config.toml
n_layer = 10
router_z_loss = 0.001
n_groups = 8
vocab_size = 16384
rope_base = 10000.0
qk_norm = true
init_std_down = 0.0
dataset = "wikipedia_en"
Below are experts of layer 4 (counted from 0) of a mixture-of-experts language model. Rows are named router (the router's row for the expert), gate (a neuron's input weights, with its number), up (a neuron's input weights, with its number) and show model dimensions 40-79. Each number is 500 + 50 x the weight over its row's rms, rounded and kept within 0 to 999. Numbers have three digits each.
Before each expert's rows: a language model's description of what the expert responds to; "mostly gets" lists some tokens that are sent to it at least half of the time. This comes from a sample of Wikipedia text that the model never trained on.

# expert 22
It responds to: Sentence-final periods. Periods closing a sentence before a line break or heading, plus decimal points in numbers and coordinates, abbreviation dots, and ==heading== markers.
mostly gets: ".", "=", ").", "|---|---|---|---|---|---|---|", "\"."
router:508543542461555445483477522478527480459615466547442533513506577444553516572454464548467480515481413557453541454533493553
gate0:490436501442535403504573506528535582465514435388508466481463464526482544475548457519488432526569507472596491511501529498
up0:511580481566453591502384496469443419532481559591532533517526554473522459533453554481518582479446511538453507515498481503
gate1:545456483455520511547560523474551500523622475485584507437450539492466394533526490437515501504469466459523474561520584480
up1:470538521546485487444437460527450509473378523502430486570553465511541608453479513571483498502535540536474515445484417524
gate2:534484580366451514519494565459402506520545539411548522520511525475409432529441542479505494521503421485501464396501499509
up2:513469579362448518527510574462402493510536534404551495510513526469406443520455532477498501527492423499504461392491500509
gate3:447481455559592512484580391549451507492497425502450518495545522467446482499610464495570538515443453565536506432473487510
up3:458471457568590489493590405548445519498499439500442499499547535463431479488606453498569528509430462583562501408469490496
gate4:529432512451511482494541591507584490501523526438491478549487499474569412472445525477489583531591551404502478424473600508
up4:474573479557493521501478400480432511501478481549502515458501487512413599538545489519538419469399443596504519577526402496
gate5:436572582493472583508555467457475514496541472471509439556592438537530556533433472462437513514503449473450520531488508513
up5:544430465491546500545457508487510462510433522537551596461459535489526454519561577539550456523484641561550487440509468506
gate6:474513539610508602525442464511569479511500479521529532397491523391467493505473449490532599521509351521561477469488541527
up6:479521531620519600512434477515558466524492494503544535396490524400467494506484469489530587509511353525542474468487543532
gate7:503484468560494514451494479447563462498619422451511443523558485557545471480503482449560438604439575531528498606539523566
up7:489487462559498506464479485458538458497626427456510452517558491543549469475508474456550441610449572523519506611550524565
gate8:547542465471485552501514542393521492497519553603548474529463545473544569521457433462462509573577428524435468442464557508
up8:551538483476473536524517523394523474494530558571549462534451541466541572526455427472470496563590429539445463451460564510
gate9:424457481638546540591499396517510452526521517584552543542468480481440477510527496472536581460479579503540477452512583504
up9:610549506379442461422488615499504540480465481421464453467523540511555489498440510534448438518515437522501524526463432489
gate10:573498538507507516445520502463564475490464462500411442474482495400465563470428540380423519554492521510546514544537489406
up10:584549576455521532448511497465562530493514479516390449493441492440495542466509536409416470477512516475572520579525523501
gate11:551471461402534482511460471517406461586431494481461449456462479471563515576581465525459493506517549550537507465559438442
up11:547457460392526485500475471511433446575430501460466480457446459485580516584592477520451508527516528541520494452564434430
gate12:510577498535504480557475486558416607550549481539433469476551528470472439478445553493560485514557602485662510397495483448
up12:591440447479525465421518426464587524466458404445457460473427498454549472563436411562497515448417540446549526565547497464
gate13:427466571497453511516477505494451337513540515459542500461457517533514487543484505557453546556428495487415491520491525534
up13:433464572503459518533484497495455340528553516457537491471448527525514487541475514552448548550429511479400487511490525538
gate14:547461599445554514408510533548509478377475449427512600456567559537535483498461447492482514568522497431469464490577449457
up14:463507442443488466438501539487524408495541461516529573498505557506582560485469442446476484534400429509502457528507438453
gate15:594487474461476575515510542455452451561534516505480461475544484499519390524446440499521552447440565560516523576451529517
up15:612490470463482560520516543466461447550535526510475484485537472521504397514444434498513540431440540561503526560457530517
gate16:487465483521506469481508433565504504479558513602485532553476497493558503577499571548437477527538669561396525342494537439
up16:524526514472499524508500564436496487530460493399492477453503509505450497425506403460547510478473326437608487673507447566
gate17:393518502446533423503485536520575511473509498553493490453509472399527551392486483503465510533584489368445501544605460432
up17:402520521449526431502495560526552510476513506574505489466512474408508544373508509514452520523586494368437486541603458438
gate18:467525539534442537516533445429429431495467519555553425445479469562568437490549470513486457460518351602535500485473615471
up18:532482469465566468501477547575569569503530482414459570538502535439427554499460527489503529536506660406464503530527378532
gate19:499420529562509537507411481511461484489503475594530435512476583529487458546483551402445461516548556524499530470544506485
up19:487418533569507530515420501510444477483507479586541432517467592518479468534475547400439463508529586539504523469530513493
gate20:482461548551502493542501505397517499492402507495505500469474526591467536641495422431521560567473617503589529496483535474
up20:504506445475510496458491513592475464509593477478462518524498480393548454378529580574477445441521395499416471480520502527
gate21:529585407483488475478416441443445453419464467430456389497585492581460551504582462528432525506408577573479457610559489502
up21:445416584516504519508574552558557565583524527570549624506410516405540457499426543456581465494602409433537541377446498479
gate22:516506580497497461476439479465465582433488524528504637514515478558521543464506444490452549540527480466509507441544453489
up22:520501575515514452481448468480450597432475527539505630515521462556530553456508444502458555533538493459521517452536457488
gate23:497525583415586571462465413495496509418502544468449574499525584507482526470509479402513484544476432507467548490512526480
up23:494517469492525459481400491444517511446532410501533524550546440544568506434400489521448530458505465580531507507459455502
gate24:508507503521504485429478517481484510544463504368496537496436576503544454522523492434519444466482396585427449470459434481
up24:498499487525501479426455510500500507546466511372504541495427564499556475515525496446536451470481408589434442488473437478
gate25:410486595466530487500542512514568521471467572404539595443566521530531508489498511520605541427480429497511490533503532473
up25:407489595461539480489535517521538526470469568409550589443559542523525501481487521516602537425471433483512498543495529480
gate26:513459502572576549480480512502500521536492486479504521437480515449540488460414476508539488514575499400500481609522410568
up26:554488469541551501562456542547522466509564458490517520534560491468504494599496468545493469625511551459519461405479454587
gate27:473437548491465571596477499545555389453478562524534432503471504495587476579529458540474518462439460494511525441588606580
up27:499639468538476506390545560441578553444465424471576521495581522478451466490431564547494496484481500525542446490499477439
gate28:503518524557579497554561543538395635446479472432521544520485531449516436467524431484448481516446529489457491582524474490
up28:518473464455422495456441445457603377545514526574470447481508474555473568547486569511547523475567487499534515421489529501
gate29:545566516521526627576478477454622409502466468516669626438468466479610413420455474469475470538497510482526448586554415480
up29:480429485484471375433535516541372583497535528478332365560524534519403570566543522531547535444488487525497557426442574522
gate30:598579553379535524496511456595521618526565505485454480580566444471543478513510478517461506486517568445350536523426494441
up30:519504493441541492517437573504483573549660550462484497555619494488542563470372457463451550482586583525491450522448421419
gate31:434568519475520555510455525559465467556492449643553470465535514491532547470517477469503572572470524493438498507477471465
up31:572520501496551519574509591552388476510494513411464547481520591560505487413472486559493504471453554535515498513454533504
gate32:491478472486569527551453525555535600486449508473500525576485529490573444495525487600436517413513596471520437531527501531
up32:496483473475551529549458521553545605489445500496505535575480521506585449503526493593435520427510591475511431500533501530
gate33:518539566544517538474454543396472467436509479486563586472513455580496472560378492510441493477524491532566478476509421512
up33:502510473391479492509526517451371465525488488494550545557595503565464444569476512541458475546520502508510496496532513570
gate34:622515535542562501432528545461556565524430503466623462485456530566462506532353519467510415513512437565493558454522534502
up34:376509459444459500570480447545423462478569493530397531521543459434548482460634479537476597491478550451485444537468459491
gate35:455445478553444563466454531488464530482564533522532443483530499517453531506563535486471421460551482467511527453529569517
up35:515510468586488559506511474427461533421572493539543505504567528429537509527538524512466437522521459451517532459571557519
gate36:500502501537447470388529523450472522513471522532505422467445525542441540475463463444450557471388523520473490454566409429
up36:492498510446572531611480482542537497474528486481497584530558496460587450516525524561547448513585489480527504559441585570
gate37:465545494455506371499522544596615554398543447495528617485454549432526508424502443472562465533566508441531570474572499440
up37:461550480458514372495519530584622532394539448488524611480443555439538509419485431473561478527550515432537567490580496435
gate38:521404513562526470521443518480503591475548540514521524522500541521521470482605535503639521494521562494485520615469563543
up38:518399532553543485517457506474515585482543546511511533519510541519500470495597524492621507509530568494467512630463559555
gate39:552509500515560411503556454523540486508445518440483452490451610473527496505467481480434413545451577499532447495505522548
up39:448529464461465555519463507435430527494569488590503543513542380519459477516544510509571568473542421473458574547492472441
gate40:517413500413406489519463489510550481557498535436553514481483492439543425592459542525498450513486411513462441458538509511
up40:503560508599589484482543498492406535436523469563437472537515508562470558419518465484496550473502588509541586545472493515
gate41:482463582449474409527503426550534500453559500606508531477431463563581519536455415522522479464491507528357501509525505506
up41:532532421525538571459493557447467494542449494392510474515568535420439495464509588504487527541515484464644512492479505508
gate42:575471515524524457577394449526541558468466542490508512508529482472472467498568482467476575488488502455483556521501537453
up42:575476511533519447580388450539539569476475548498505510513520494460459476504579484470462578488497504448505551521510533456
gate43:489501487367590477480502544489454540521603490507476554514447498462500539546477478594518506599537460509523487529512565467
up43:476503478371594467495505535493458524528618491490463557506439485463485534538478482593520507593546436519537481516515577478
gate44:547508524524502517384511497466458489525547514553588584471433508466472468559480545519515518486526541520535509598455561541
up44:564504524521503520397509491480464491521566508537582560454430523464479486565490558523514516487520553523544510608462571546
gate45:485537514501489507500431466518488519565503543286472485537498482495486479435519572520449418418466618477540577504529467443
up45:498535501512492510485441466529513520563513546284483500542483461499488482456542571518474431402464611482550589470529473452
gate46:405507379480557477549493373441574506489523508571515408485525484488478544468507511527472499615562465515557465505561480552
up46:597488603512436526456510633552414495506477499431474595521484509507518456528479483487524502399435516477426539471439519457
gate47:508489536566532509558471443538392385420536494470508475517423518468547453564480419466523482631505538500495500435543576556
up47:515496526552541526546461449545405388420552486446487486493441538461536439578491425441529466620497546503492484430562565557
gate48:560452551432544486507563515532434518482484546443562521428477473419499548577494546526451529384456577539527536485493540544
up48:564449535432540487526570528545412504486495549435553525431473479425491539577497545533468525371446580531550540486489533550
gate49:410414462559473485499466484480375526582545489521531463507420497441511526438537550655579530448531528522458550540468585493
up49:582578533422533513500536516526612446412453521462469541500585506549477466549476454349418467547471462495535454461529407523
gate50:417535514463521550506495484476464518494475463490522522471514554523545446516577573539465504482459517397482518512505466487
up50:563467491535483444499487502524538475506532542510497475526491434468476557483429433457532493526535491592518485488490540512
gate51:503574489448523492483582528476448495551559595534429593473461474575415494493514526537514416480422425460549448432455528511
up51:502554497456500482477584518480446506545546598540446609457500460557417497491507508539513427482400403458530437422451520497
gate52:435519594493508486476465627459421450562550511562521517507450575565549515518522446526470506508526402472605502413550529509
up52:574489400505493510515534355553575561437451487450480475507527421428454482499471553500541508489491603528393501593447467478
gate53:616486416453467538474443551558466448487530476486461530439550391496488452560568512470432552458538554461615525444535506412
up53:620484441437458534477455549550470432484514483476474555438553399514485454558581517476444534474522546446603532438530497407
gate54:494514554475491501508484576537465416489457568417526483515422529610511466514553476471442541436475489512545479530563518444
up54:504518546470502515521483572543465422492466565421529487512402519605514464520572477475431530438480494520548487539558524445
gate55:498401597549434516582464502521503473479529552491452515418481420563560528546438498604517544454507502437381402435536480482
up55:522495480447505521467466555483493481507504536418573545561609529445515561508507435492422457493513423477543498517440416531
gate56:406483501475505514565492489443576507524427476402455344486437588494516517507514530554453454505544504550408480494613470490
up56:446497508496524527557481489455564503529443482422444344493431590497518521510502514546463478483531496560399471496626483494
gate57:450468484614519517509485487511480451474465513593461512459400522571533496487490470476506510445534405469507482480450491534
up57:558532513373488470510519506498502586525541496400541477538572490438476495498484543534491511556495570552523527524554517478
gate58:639472462547527529520444408550485483523540547599534540447437513418409521511497499412541538476415419418488542548532464533
up58:651468465558529524527460414536505495521551548596543527449432518429412519527500512414553536467421414437474544528532478541
gate59:573580454445467546513509510509535502498534470472533488540505430460482442393447457485477595491482451552394515542527530449
up59:553555439441463517527491504486525480481547471488538501575483446451492471422439455449506568460466437529380541565499548462
gate60:424541534522546575489437450478456523541520479559488486441460438467516449545426527478451429527527433491411541512506483529
up60:569469489499450435523545531526549503445490523418480477563554552548505540450562474495559554484472560501591455499518513487
gate61:544512512471478524504565494477473534527537471624496551511566540462429495485499435420421537550449550458450548470500494464
up61:549498508473479516490566500469477524527540472624490555511577539474433508472504424413429549544446548448452550454505488463
gate62:400501443359528570541480438561469494509545526548473623479491536434458535480551533540430473513427508492599412514552512464
up62:528547556527401475420540508402614542487459436481584474486468428493520518591545561450546463545509502437398551487470505536
gate63:445473493487540489463577523495453484537585449505506501449550454502518413539516548456530432439518492499524421490480551449
up63:509469426422508424441546532446484510446520525478536582479511488416466573383398470539512495437463419531444496566575495422
gate64:496610492511476450369466482510504460453456526409592465550467562426534480428509612644429478479575449509467552462526429482
up64:493366479414523553585493505519524483510459496574409513427504508518468523583508509437540466504477472538496424529476506498
gate65:581534480474512568521420459495567432533409514472495609452446413511442517487540562512496511486507508418547480467514521525
up65:588526473446520563519424474508539441527433488471495617433466417466447519494522546511477554493498501423538494475515499516
gate66:524516476461509585520472362467502525531489462481510591484525426531510504498392460516471579488477452560456543443528606534
up66:520526485471503582520462351474484521534482468500516592480532414544509519494376455528475569482469459556453538445536597536
gate67:565564491494465600555451414490462547503570551502497535519481463494422512454445613530539525475514433526413462464603479461
up67:467532569514522428423547525479539481571380517408554449467486498501489469536525425492485407401439519444524547591425505458
gate68:466441497509564517470475496469472527496466454522556464494446543462478545448421501424486576510507397563532517417448496469
up68:469430507517559523481465501460463528489458461521558458491429526468474538451436500418493570497510406571529525407443502473
gate69:612519522589466548474389560513618521459520507514512525549564451475605532500483442370488549476610549412502511538542517486
up69:561513531570470537476380553508600535463543507509510533551578450470605547513479451355485543480594584416500501543555515477
gate70:435517502496561549638479498460508450567495464539520449560456492468566476483394506494487521571492486497535480465592521492
up70:484455526564576496591458502443571508513542525535412353548408546441529495510466435537463500461527608466546464480552505555
gate71:513442468503471516497429608487530472468507567551417534467564454465538484467497509482597469520455411542490499473512508534
up71:433535473495457481543495505519478495610464529460463490471389455474519528501546530533441607471489504525495379534432450398
gate72:577488494529503448479521513512551568533443533539552561482524586526528524451415497479445541543384432467433469511513511546
up72:414495506503505537516474488477447437462550472467434430522481421468469470528589506515541464457614565529591529488496478438
gate73:361545415552525550536531386566434532504596472508436511539536511506492510473495508550558526513522516511408577542537542574
up73:447492412551494537516514433524419513512599468505518513572490550480472466464483555520505519414503504580478548498507538568